Experts of a small language model.
Size: 11 layers, width 320, vocabulary 32768, 157M parameters.
Experts: 64 experts in each of 11 layers, 2 picks a token.
Training: a variant of Adam for the experts, 646M tokens.
Below are experts of layer 4 (counted from 0) of a mixture-of-experts language model. Rows are named router (the router's row for the expert), gate (a neuron's input weights, with its number), up (a neuron's input weights, with its number), down (a neuron's output weights, with its number) and show model dimensions 280-319. Each number is 128 + 32 x the weight over its row's rms, rounded and kept within 0 to 255. Numbers have three digits each.
After each expert's rows: a language model's description of what the expert responds to. This comes from a sample of Wikipedia text that the model never trained on.

# expert 32
router:078092145135133109139188163109121106121121129173088144128167124115132119130084150155080121138135110136074054174148091146
gate0:127147202134172124049153136088110073143106111154160141135170147158121124160132144108122091100171125175099075081176123088
up0:161104062123095133179079117147156154116128137105090105099072095104120120106109136139095166163085113075162184176081116156
down0:153160084152132127109086020122188162112098087113134162123123132152126154109143174126138150129134135073145167120087159137
gate1:128094105061108136144159132177087198173130126126136126119160145115080139092193108164127141144122090128191140147122125132
up1:092163112118146103138111117054080086042144115133069191145095100132152094152087175127122152202121191140120145139094180156
down1:129135120170139120150072095096214116151209125141116156128152104167109120193147193147149108173117108118110090183118090146
gate2:168132115117095125173096143167134212147096089135091112142129112113110070115205139142151132116073144107136172145108127062
up2:153084129131108156078172144085118125093158154140106124117094098192133106044113156109133160103170116085181111104112124147
down2:108139193096101129111091136075096115170147120171160176113135153101130131166201117088054207189130082160108100123111081166
gate3:134125095170178085169130163107119037094114159167166124108151198135155151109109108106129158130075141044066090095089157124
up3:111129123149063173104117109135141182131119126092122138134118100090129128161155167132121105137150084172186142122105049150
down3:222140101212107106096092091155095120131108109140131163127158158129117159095130177106183089101113128169111135190113113153
gate4:112122137159129130150093069143138142153180113157127194120085132133143131145055137135170159159094135104167104136123127135
up4:109147092147173140203112108156090088099137078115126122084133092085094118138134134209085082127161064097123119075144114103
down4:107116197122207127157149163145070217069129166137172111135142119138121126133117159136082129134156115086078113164090097125
gate5:159140076095129083119050109063103133138121139209122129116120129114170116064121112113108124149187128117074122169106140139
up5:165129154138187148104082115178164153152078093131132147069140156121137135192104086155173148167078165145124137152157100177
down5:136177155126123137145168110075165124159075112086206131125168171114171134074129155105162163122136129134144190154170148162
gate6:126141137084156133127066071078129114035149136200118122127110142100143132087157159109102134130144173172091158189143115152
up6:176191102149134059146130132091145079094164159157154109113125151140117171084153084135120111207172145115168158133091137054
down6:101108094078120127088050090157143153184152160130099199150125119073152082164113149094152153104096134158050093173103184191
It responds to: Surname first pieces. Opening pieces of surnames and foreign proper names, notably species-author names in taxonomy lists, such as Pet(ri), Hamp(son), Kir(iakoff).

# expert 47
router:097056160152146203103125102132139106081147155151145108129143115117151150127155167110168119093162108098138157113105122152
gate0:093169062161179123073151131120144175141148160086157074117151157130058081122105108121104110104153126099159121158110128068
up0:082165053106092103119111135150150139158085138090092088099143127094090119111192143111098167146168095125121197098124102095
down0:202140178136082098111104137097129117102142122181081146099097096076080158125169113117176107185155123146129196089084148074
gate1:162183112083176144146109164176106120116131125102179082099135122139077099119159117140100122113149085136133146101134162126
up1:139110132115179160153094157174132149134082111121087131158111135138138126155087146177122170165140143139107068104172141142
down1:148170167120188152158152092154130105186174135102106130138115058221100135174088128121121156114132119134141115181124120109
gate2:147068206175146143121110096140077107135170047167109093124207163113126130141100101220059112102111138143150130168173102127
up2:129102203173172147098197116146168088137118074134108045110179114097089136182126098154125106126162147188064181146122106106
down2:084120128104103096122120173126108132122152150054134188135128080118139121183144149146132096101140143089057116110135156137
gate3:085085095054122189164076124182184102097090097148145111109108194075136133102143162093123160100096081179135185065150123165
up3:161152181084163073124073170138074133051161204109125137163133083161144129178105094097156180135151142159133118106112061151
down3:106087153086090108097136194134104124099145130133095152106134092078146112121154106130136136118098083159148149141126083159
gate4:065114159093135069147172149111149173112080183065176105094100110134115142136129148112100138163128147069182074090119123146
up4:113099168103121124122166131119099128134125138084128067100107171102089159056179131103098171166102089072143156122100103128
down4:152129128137095150110128027072159088163163068147087111082086201156136122119184125162132149128142107178141116107022167081
gate5:112155147079161114058141066107165092075180175113111068128078150151132116152071056047184069129126101128123167103056154096
up5:139185177124135098107161065108183075080140198084132083129109143151107126167087087059194058143090114133126130109068194107
down5:102074139100126128156167124090135130160141127075134145105142157140143102122131100164173129133155150136088109090131176116
gate6:144134125134137118067119146116102130173181109143053132080104168073106136123138137160169149146115075186119151089093096126
up6:105125127131110148204124105142172147081090172111207131172148122193159130122127135098089097117148177088151118171167170119
down6:146191112146154173099071123152081099096123101143161118173083151073086098112172122081115080154097130116133129102248094152
It responds to: Auxiliary and linking verbs. Forms of be, have and similar after a subject noun or pronoun, such as was, is, were, has, been, also, became.

# expert 24
router:064164154092188144123101145109105128135145136124190140139219126148102159170107155119077117153178154122176105190100116127
gate0:136097122111108101136151112100124118195135128166173121149085111114165138104160128117099154147196060146076073188136112163
up0:168153203102126134099144135115127105082109150098089127113144128091143105161092063137106081119118127113160210163088166115
down0:119169144184148155153105239143136129114122173141146126144127130090036119162146173147143146111177049149135078144131127108
gate1:122137136115094135211097156116126126175213170189093142114072105082087165158115132168255148152105092139128150113082109168
up1:119147058086143167126129149159183091128062137092078154175183154118080091149115130130117141123103101096109150133078131068
down1:193135091178137098137103141104089118115146131129128085152080142102133119090169160110155058108151101113140106073169134194
gate2:135129183124110161150099056146126191132133155152100140185134095170121109137139074172195153102137182140111134085130139108
up2:146057128108156107117172152141162036102146109209180129117129178132085186095111154110157108145135135123143185149169151088
down2:128137042165123134116114136110132109102167096119097101158090118196106120119180152187133113131105127100113072096067116152
gate3:102135133108158135121110178132070114135123180144082147111084114073130151112149092138110164138068131199158087079133205090
up3:180154157096134140129147182125087090172140154132137082076139085060130198124101128123110099143114111122077113133132138133
down3:152122102200152187123139130145109144089122112119083150108144122159194121102131185168087067145085118095129108154112136128
gate4:169097079098173192131150156073126185105122159122160114128095143164187166159119100122118109147092113176156137094115135067
up4:127125100185134148133132064159123144180155119054134147153130157085110116156081127134167098103133139084115156114111121127
down4:167092119145133121133084078093159139155178147105150131136170144095093137070080113081092089093188092154137172134147112167
gate5:189140136151082096123154134144130077111108139125128135169106118089068102098122140115123059148157131094075131135113119110
up5:128130129130082038141174144138130045114109157173101132124099146125097112104146079136144110140113157097054106127106121128
down5:138131062069183116148137058114122142181137116131130111094153098131171102099133077120100156143157169112148121152106186112
gate6:117096098069116067109104155123080125074109092181151110188142080133098105089103114126097167180090157170096119091164115216
up6:132179094192133154111125168192089153153085148063132112124172128163101117170139175117114071188132131164093108127101096143
down6:106119067152171190114094162161113075112117119137099116116082106133080147113087194101140131077148120125108119117110084090
It responds to: Capital letters in acronyms. Single capital letters in acronyms, codes and chemical keys, or the capital starting a word after a parenthesis, e.g. NS&I, SIGINT.

# expert 57
router:054118117123130099119119157088153078140079155150181166160129117080071159127127182113176121168114133100155137131117121175
gate155:114100175113162158115057144097133149077141118102161127122136127083152132127072129121055129131126169151109049192146161168
up155:117102116108108108141167055166108118176129134122069099117121073183117137130188094166157107166115122129147147078138156100
down155:079171135139197091096118121135115069107130119101125163139128117070141135103149180119140095126144112098158121115149167130
gate156:162127170147185109172112100114113094081163096130087152119124119105116149127116106183064093149071128115099053100114141201
up156:163112159115152161130113121133100117104189114125108121036158101130106147130111110179072186117156097129136106095133098141
down156:109139156176088078132184097148106138089109141097183136144120054165165153094174202157154107111139126141073138115076157112
gate157:143118174139118156123090154137037151125171114099062110123141079122172107092090117192108207088081130101162110158140154094
up157:133171112172143136183000104136127115110143109112138124108116216143150171162108115144125095154078112161102136173099136212
down157:120085152134141056146117122155164188149155110140063118131149097089123094077148125093107135085147144130099111113154081164
gate158:148178136120073122153147134130131104137145162090136121130171150097115068102112079136173139141092091088095114131110073155
up158:129095124125094159082109087122127138142091141144169124149140107162128170171190194120152133112141158110129147134157110143
down158:134129158082152154174091199150108180136140136106096096126109167127219103126131157084100189182193123155117166123120134109
gate159:127081159136136161174143165158128101098116096094109092119080170181104129135170102152114151149170158157083093093142099088
up159:147124127161135148131117120153125134132150114106096165128109127130131154127145129158151140081134110136115138092109111140
down159:107134166072118150215135080109130143117109166143139105111101122117117158115164079154167162074090161105155202129115185110
gate160:124160104171132160135161108187107053203121138119115115111123138198118158141205109122130124050147085130126196145034179092
up160:120127085107106114145140111171072085155139130143146110112144123166132168145158087142138096096136087119125171153077195146
down160:136133157131146102131129109155106150158070126141136113113130102167135140194140052139112179092116130123118139098149079118
gate161:139131172163093141148150148185077101083135121053137104133150079121131135134168139159113113140124138122156110073145162101
up161:132089106068151162142122134157086157192159100147122140130152170160151141133121098147124183125182155158097154122138165122
down161:138130150083166114112097039144156171151090101105151105076075096153181128139108112162062179193155122096162136166143140158
It responds to: Space before numbers. Standalone space tokens after a table pipe or colon, placed before a number or empty cell, e.g. | 96, | 460.

# expert 46
router:123129108145109109094125140122169117080119168178160147190181125183059177128127152175134081118123172087146110108089141094
gate2:153127134143157094168225128119138087134161143131119166167112091078141089127117161134096122142105136106117137104134187144
up2:119152152143159122159115112160120081100101122119169074115127145117129109153130117110081095127182114129111092148132183105
down2:112069135085118066165133097117126184041096181090149124156159099131061153150106090137106103154105196175122151096146172167
gate3:108146187155100129095168147129159073162119123136158114172071179125138113160191170119142152189187159170104132219113067161
up3:141149111138106111134127135134129123195161114120081090093176102095111149071137099139199088125075088169143164126110185114
down3:165135110131099205065058128090130127135151092131135135123100091111126141122042158122141156120101175129149094138121122138
gate4:125138126174138164132107159198147130148151124061079097125121150077172106105165153087144120143098134135137207137166137104
up4:142055105108115111096137115162148090152093110142128104126166110202133150105100215134145149064087110146110153137178155100
down4:176089142155154130087115136153156092140124100152025058098128121189136148110107143116123143170140097177130200131181091089
gate5:111122124108075099176165097131158106157189126180151105141139133178148139120148136140134135125133129158074154143149144100
up5:110137099129134136178132058155182113183163159199142087193163125180111131143149183141173145151156150134119161045130102055
down5:130131126097118142121141128077144092133134180141122200117158072086129177138115128144130090110164141181068095143129164141
gate6:128190153161139069138130123160162113178142155136088153091138170135107109110110130160166093083192158067122179165121122041
up6:120139089086161144122103143078107138123137170158122121182098107209115075154122133113139156155139131135127119068080116138
down6:207058099205123188121146087178112136145094081100125147143111100136121139099101135140180160118081122083126114134181134087
gate7:138132104151191122103131125113113104137124078121144174139073117129129098084172168095134105139083158115143164170192139154
up7:108133184126171109065181112042120097094131128114165127128084112126149075144127127076164138140112139226171168067141165187
down7:079086096113156137147120104124231072127075121089142142123121169068102147173165129145094144207159113116133054173129115190
gate8:088184149143064140126128130165158063178122131093129115094169161082120114163136139106209073085169108133141181167124174094
up8:176079118144192108145117158076114167087161109117119135180110100176146140098121107153032156162049145138103048116140091184
down8:143168135120113172121151131156117116145189113162104071108132099102092141140138136089123143088070062161109108120143136127
It responds to: Space before numbers. Standalone space tokens right before a number, especially between a month name and a day or year, and inside table cells.

# expert 14
router:127063136118156132064119170104126152099132153118195125170152116149119164111125152107127098112150162061143110108087115147
gate0:128134065063118120123135138096141165090130179168125161098148149113167114119106138144030154095132138117077151165072114111
up0:192095170158171083155192151159146165106073112137090074133169127186121098134130121142097130130121138133070096115113087095
down0:081099153078140139158114167077126153084100113147127186147086156077156129034169141137136137148139151107063070133128168103
gate1:087126099135162134104058131080149080086143133170125125096094143105101139160107192127097132085086201108114161158081174177
up1:125098134097139089119126109147088097099141104087144134106112165116164176129092106074162076133062133095147101168144115140
down1:107064061105143109065111168151117133137113120125125152154093081229106119089087142127120111127103127113106097138095081151
gate2:116152124156134123124094093133149086140135155202139077111163168126146151105200102127101141148195054142119087136061116099
up2:072139083107027167109079094123113099133057165155142092097163101153174121169093137090101148144077097153122148147100122163
down2:138192157128119178063078108128125095127106115168168157135093128154161148120085134151147145092147082120182094127137213111
gate3:126203113122108076156129047139082119137142138110155127135072107151181090090127101109135111080140109167142133173167148104
up3:153146217132119184138147168116138141109108092144136102112137121159104134102128121157126137100134210150062081055116127112
down3:172130145047114123077094132091095192177152119145093156140144173152104115079107118132045169171130156081138121090133090117
gate4:131174074130101137150166125141133159131137121124107118146115143161116119149092120174069129137092071114112164193091115115
up4:167142141105142149106117156089076114119177131152112100113154090122137129076139146157175133129168116092095141131150122131
down4:079093146124078128184116137147169139140123175136102149152126089110168148138099151136146134156110093122078078160200103102
gate5:066129092145103079163131127124105112098148181149169136105141159070222061140109107107115183133076141130135110119108107102
up5:111148170117089098098180096142159120160109086115156157132168125178160146124182150113122119146136126143127142161078144097
down5:219105124154194149106148092125113111147133106156138127131206162189109179135163112131143139130142084113163135119119071131
gate6:103158130140120146085073071133157112115092138185067180217119141117123084128144143178100137162130147096114115110093143142
up6:155127152129093163099112128185146120108122135101156106127108117101156092132179088096152096178131106149148173050143125145
down6:181100136156154132129124137174144123139091103078088148135093147165095140199126098104140060151138096134147119195145125108
It responds to: Pronouns and stray pieces. Mostly the preposition in before years or places, plus pronouns like you, your, her, and scattered word-internal pieces of foreign names.

# expert 25
router:073110131129130112159119121111113145172140146131212152132160160091103152139141109111142110128152163132144086162150134080
gate2:145070115112127114127140156156255143197103118166150117161116197121070124158223188118184075111135131162088119060107073112
up2:128122143092133148072161134153167090154102120143126139143172145110065088181185096132161096092204136166094102107078085117
down2:128122140113063068141130115145161175105162114135048127096181077125102146105158078150185063097129097137078066110182083141
gate3:117089080148100149055175114128186136157121153146134161164139135089159162141143116126207138086163152194067168127156087102
up3:145161196125147115179095109117069125108138110118116097079093119190119067114089128161033132171061106062143117157077126151
down3:168104119147147174083102094075125170151098200185128150111165171090131155159160077060138142156114082200144119107134151154
gate4:131151111130075121182145194140112117130133061098160156111115107111113130177104111171108118139134124136090161168171095105
up4:133162136117080132174121154127094146125123075096160141102142127100167084202137075139110131171150167131130102149159122156
down4:152096124152106155135173064140188120182158076141150154111103122124061138093102191121170138141068177120116156136127083091
gate5:131095175143088144166072147143086120110146092096121098173130141166137103085110091104095141115094065061110099151155124121
up5:094127137051104075125070152137129121120165127141114106145142115093080109120122173176150161145108127158178109137115076159
down5:122089096111084141097074132130157112103150096130170117129060081092118100128124142131091192103119154074085096065137086143
gate6:106120151155089193204089106127118154143074108103098070132069161149168084101161149111084177149114103099156096172124094155
up6:175115124125182049064139199150148117148184121153133205135184115122118151146116104140195084110139147157117173115140184099
down6:126158053099121170128171089137119171123097130157080097095130173167104130114163087076176136119169109114128152157139078100
gate7:158130182078121100068191157109073054130155111104114167152094074121108105121087094110139108137138123143060123134113174134
up7:117155118142174107144153121096160160135090131167113187086137191073143130176119183103070127142147136142150139128089113127
down7:101127069138138087174089145107110151082151130144112186143086127147122128068119162067098110102132115133089111118157162118
gate8:175124131143168128128187133144068081172186073127066138116123091078103129126180070215126152166115091085187111125183139098
up8:112120118100138142121120141151121125151137088129098159133194127121174113170095076136184090113099152150115163168175178174
down8:140077117169115175057149069156116084123158163160081134113140142112142155117095114089198181129087120139125119135149132158
It responds to: Space before numbers. Bare space tokens just before a number in table cells, coordinates and number lists, such as | 489 and 1 July 2016.

# expert 8
router:115154131153156149109152154071104119147162105118094157185126104165128150079075164142119094139147128061117080149140150109
gate0:122096168065159054117185159070105085119201147184145085153124046109109207148062113115082172109124148126086181116148162170
up0:093197089116104147146051048138206134143081103118106147120132180086198077076146093140187123169125151187151148113087129110
down0:186105141088125134071133079126094089138125155112127164121126168071141185140151125120196127119081111143085110081127077104
gate1:161184172131171136199136085142157086106172093117104094148105114093128123138077124198179085099135085138094135171112187167
up1:150086107122073108124099128097151147172134144123166142128120150192153131175144104048073188136140140133159157138099047109
down1:178149175086157131120074097152099109126138131166131169152147146094125150144155130107140086191093135127097128167157082162
gate2:132168123145140166086108126134120133116122168200146156106093119124153126142129144098147178129158102124178112109142128184
up2:120090136115145139166139112169145124115131118105127144114121147080119149117122132164119104159082167156077109137112121124
down2:144162131105131099179126132124112145131093149165104096123127098137134165171151065113150151154077149212155167113148147112
gate3:065119067146105176115097138132175098185070135097130127151084102136071109193142157110145147142141084188171180133134139126
up3:185170151120158137135153143160082153131154112132051112128180137176131143085168126133132108152178081112140115124165118075
down3:077122111105146150137105185240123132132115196107119128137145099116058152191120091092127074108136103160160062108138102177
gate4:134108106145155166097078125142097157081255156162120175129170159146121165097101137070158122124145151097130149145145153161
up4:101106108142149107130164135114161072140116145142130104126081128094148152158137155169099117131191109165119093152098093103
down4:069124133155165122185157154158114062082096078146146076159138124137141130168096127134090131133143097167103114166117063122
gate5:091155136133150133140137136115118102188145107074150068101113192196171134161115147138114125154100112141138110159135099087
up5:151113129141115138090112125125112141068143111168089166134115073039120137122149092130145116108165116135146143070148168147
down5:140139131058170180149076134177098046121074104090123098141127081082100168174127147162119122178113110118150109147124105146
gate6:121156095064152148100164136100151167137187128108169150080163073130136113111138157123120129166051087128125146142088174168
up6:125165114101201160127087057107134138138168103175159155117172128072102112103157123134100120152101084114107147093092111207
down6:061082086095130107107069112129095095144128075164115148097115110139091090093074162227123123133133180132085121127148094155
It responds to: Capitalized word openings. Short capitalized first pieces of names or words split into fragments, often in tables and lists, such as In(Bev), Pet, An(archy).

# expert 41
router:126054147124162135102129169120120160091142153120194120158157116149115173122123165093135103098159158060145112108082116140
gate0:097085127102113114169213192095164068095110102142138102097178161088076115144122104059143161134153139163093024106124170211
up0:084118136180091109147105113118185128142162132107152089135097115105190108146100077164113094175115094108096121115081093115
down0:132131130179115147107127205109125153112127145160113105149130188098153111127197081107111075102144126167087106076169140114
gate1:119178065141164114129156077134153116101131051170103127086131127120137086136131104132137145133123156163116128157105094106
up1:121089125119133116172126179130147114104085095156146097105141137112155127144114102177109088147122127100165165160115089135
down1:124142190138085124118117115131124161084120069122131134123120069114126133193107106176065139200143158092144171100154047110
gate2:101144151149129069143078144171136067180185114142122098127136116098109067122163078117093117180169124095121109091108159136
up2:138094188115081144103136109157142118074161122104143091091115115159139204138140135131138159089074139171152138149142087070
down2:197143105141130053092156131069174131129153127169124112123167132150172113132109138137131097156169172160094110102101093043
gate3:173138101126178133174145162182141090103177141133116119137103150228117159151101142162121168118070119085128148072097128125
up3:125139120140154142132106163145133106137098192092107068089133170192120130098152147183136156117140113109127098114085140127
down3:123107158114139074165116124156085105094142093101152123155147142086152120120107203104134159154128145184165158102094159152
gate4:080090146155060107155129175182167136061129081111162120068145154095136100113106114112123115107108119105146121146154150139
up4:117151168115068112182126150122179131123081101082168105114111091107128151101111201112111130093136083107166089146145135167
down4:132087138102142150122108140156129103110160110110084147144157145129174122124137152146091174116116194152102191135150189159
gate5:069166083114066155054102172123118135097148130162102145092171142112113110055111084136126149130110104122174143089121117112
up5:157137094114112138118100069108132191153169194142128142038137105134142159142130136180099155169114147152055168128066067128
down5:130081101103195107177154113177141136148151051101138088154139135131184151067126070121155132065101114130167131158153136090
gate6:141114110092128109084104065126187101177143126117140142136122151170073161107114117096184167164118127124127107123162181157
up6:200115113080146110087099115100146147119145118130112141116142110172092193143098137121155143128068072132084153097110144138
down6:068111128166188111129175131163178103139110137102125113125143167150161135125106138072116124148111144182173129156104173126
It responds to: Scattered symbol and fragment pieces. Mixed odd pieces with no single pattern: LaTeX backslashes and braces, the period in U.S., Thai characters, closing parentheses, See, and mid-word fragments.

# expert 39
router:141064130119159127092121177096115161080137153121189119175151116131121151104132156114138100109159159051146109113081118144
gate0:152165133151151079168186135125134080115156103099105126109132130049094149156094113103170142146123092081106146097119158144
up0:134170137147110136131121097079112102054167129098161121154120150126095114150106161136099171139095172084109161148116109114
down0:127068081171133177130141105128118140122131069115041123150104124209131129121120085140169137075074202128096118125159106131
gate1:144169091179132062115138070101158122164155165143116132131108109167168113114126099078128125193129132130120150167101104131
up1:163142140139151129131090131099115094133133147074176144139122137129171089122128092112108129079076120148143127169141066188
down1:065153180135158156236095085177152148138087155156099098120126158114137177094172133116111121099138129164093159129166125063
gate2:103168086160093099086077125144130047155110147121167168175066156112116171134204128107152160099160132124137154134087136128
up2:057106158165135101182169160095157138136165190114176147160124105141114077106085128103106075129162127097133173166097155162
down2:106142123098117149111082106134074164151100166145158116142093135104161146106165138066101139121029124119143176125114072080
gate3:174132134074105079136069207118119135157183141139138171120222159099120110153139092126101135125109102112116063126119138124
up3:162128199116138115142122141137000168089144150123155142120123156110121105235147139162089158163159132154150141198126147162
down3:115122067163141101106128118143072119150116172112150179137128164078142073129178144139130131133150094141173090176131188082
gate4:139115130126150166108130159080195173173139132172161144169147130184119093136101137132130133121120098155086150176120072141
up4:136123172126124160071041094106114189121142106140067126213169107166145161157096207095147134109104133174119138182084141095
down4:091182173130188133140128167172163137137159161151106088140178114180138084152143133173075093118115101158157057153092143101
gate5:193084134121141077140140141143135172103122141129132147176143052065118158079131090099150136169130134142148102123136072156
up5:067111129210089115085121102138155134132132103127156118154108106195143078149126212161136148183143151121186126126128125060
down5:166083128138137071131114130125130100109112113174179180158148129130091123127151094111147177195149163145066123107131076178
gate6:128103134110112151221137117153122022150132126133157092081109121167135137097127142107126087143151099116153170158142214154
up6:170115145143088046135109150170127175116108125137123124078184105114122153167193116139095113081106135122139174076112073065
down6:104178157149162141135110138137141106158114129148170104113126176173089150148099164096162103121130066163145119123141152071
It responds to: Role and compound prefixes. Words before a hyphen or role noun in short bios and descriptions, such as former, vice-, high-, executive, nearby.

# expert 26
router:142071133125156127085123164117124155079128154117207136126149111142112154118126150087136090103168161049147121117084111153
gate0:137133105148155107137096073130130114153111133101162099087141121120130138169105115085157119157130096124152115161141198219
up0:136121168090076172140186108123140076128169160164149164136138097088053108127121121136162171145133129145108056112088097108
down0:052089160194146093142115083137151061162160144152174102169126111130165116149147141114178104127081161108118055138140133137
gate1:138108065146125148087108080115122152109145114116077132118134112100100153113168114093096110206157132123164174146173114173
up1:153131139122171041127185107108145122065171137117109097144144126125142114126207114154123124153180135102159103082155124141
down1:121143207170172126172102082168098092129139160126155148128172162187196140107116117160113075093101133118072163160092165097
gate2:118097145171112145184096065160174154144111111149114078185232164174121133051103109132100121086145069126105073143151117094
up2:158179100144160105109113150129158129183151183098145189094155057121117153118107142125104094126155068093122062125118111071
down2:152097075121164117150100138105090098094138128122138104102179118149084148129118178114199080085155104103142117135129164116
gate3:140131118161067125123172085115119201079131086076092156158117073177126161121105100138080105177070111083123192166134120121
up3:148132111177136036129123129099161147094187089102110151084159125179114129100082131079122117129126148100093172146126190123
down3:082118124136108139172122142177111090079095139085136131112128102142089105173101177105103116179114155137148149169145137155
gate4:165145090191168070147151082124170162154064166167169131096108156146133128156116115159164134093117138134113151154132118164
up4:152092121102127157145150109167073154189129063104101126118188131065141123150144130139159103157142140102133103109169087117
down4:133116135102113158075103132089122073186137143165150200154117113131131124113153178106163108169123135105086070154102093111
gate5:137096092125169134131147103138151147111152130111161108135146162169142132164104152084102161102164105131077157176112067179
up5:140152122117098095144117182120114118084124135126147125131121152098094151117126197124053141139130122104093080149158124229
down5:084173120142139163094116141162124147132127134097148137118157099105141138175108132120104134109111089095139129085119143171
gate6:167113124109119148147114130143072077078170083177090130132099095128100145086107093133133143180107134116129103119175118129
up6:107086153113132068163199109163119124140097128127117165074132181145160134118064161132126121125120142133125148135116180131
down6:165071160139072111162092067122053172100104162153205109126065153162148126161170112079122164134169108129100105061128110146
It responds to: Word endings and table fragments. Final pieces of words and table cell fragments, especially in sports tables and lists, such as caf(é), mon(ograph), Ban(jo), capacity.

# expert 62
router:118067126126152140050127159111133135076130134099170127127156123146129201124132151088145077105148146049168112123083099172
gate2:118117152158136157130071141095155147111174118123133159107074097177160148171118155137175156150037129146157122077113159173
up2:120114116096083156110130123170108136095092125080150076158220167088114152087101122099127111050134099110123118170194076115
down2:106133089074149134087060134121089205137062208094163138159108093118092129152082183168136130139145109157135147106166113163
gate3:125132115119115090162099190117186155129148172104178163088098093126152142135119114136157155139101080119115143145152140078
up3:121138127153115155103135184151154099110103151136097059092144140119086121164125221082156066066093127117157152074073138141
down3:131151103115181140034154143209075162134081073119100137157126119124084117108132194172122064132106069109208145156103156160
gate4:111159123111157159138141107090150199111128126100150124137131106116160137160106175121164153114088170165121063174164104138
up4:151117119105119160114151131130145142159157113190130115039121079130113143165134140196094098138197143149076179106157142056
down4:088115093087161150146171112177112151134174143124120144143122089099075113153085089120153154171146118159178168162120119140
gate5:113150147142174106171106176170090166167113159097093074105146093130123127172125139161085138155134121173101145121165087112
up5:114120140136093126184174114138144160108141183130173107148121128144109112163093140123119133048182169152118131119101135141
down5:137129174098097119091125134126150076118110076151135141094111097143152172069189050103154123107146130086088146112094140131
gate6:159110179111124172127176152175128104160130158096211174144133201141118138062086103136187103078079090087112146151130156048
up6:130113180146100192125169123140143131126146123166116144125117160153128169044166119166128104065095137134114146140147083136
down6:157137145108127130095128065169128094157163110168149142113150178117159111118099086099102143110099119092124134120144195120
gate7:131122166173150128169141115131201102171123126157161144125079200120108116150142123118091093147180136159105086097153143141
up7:115071132134177170101087135138202164127130127126147162152169185156088128127154085068085106167162118095171115074180142151
down7:161127158129119157091157122163124060147101114130114145124165114125119124156073123129124098138163160195124166178161129121
gate8:111138128095154064127089124101150136127109102150112127132091143103134091102153096136100217153153171157131086064179179163
up8:095122111099135107130110067124152090179108139131128156064180102137115155191133092187162152072160155167128133158127150178
down8:126099108084048093142161106099168173106134141115171151126077147176107135106121140138142150082118137099194068124142166115
It responds to: Infinitive to. The infinitive marker to after nouns, adjectives and verbs like plan, decision, want, plus modals and not, such as could, would.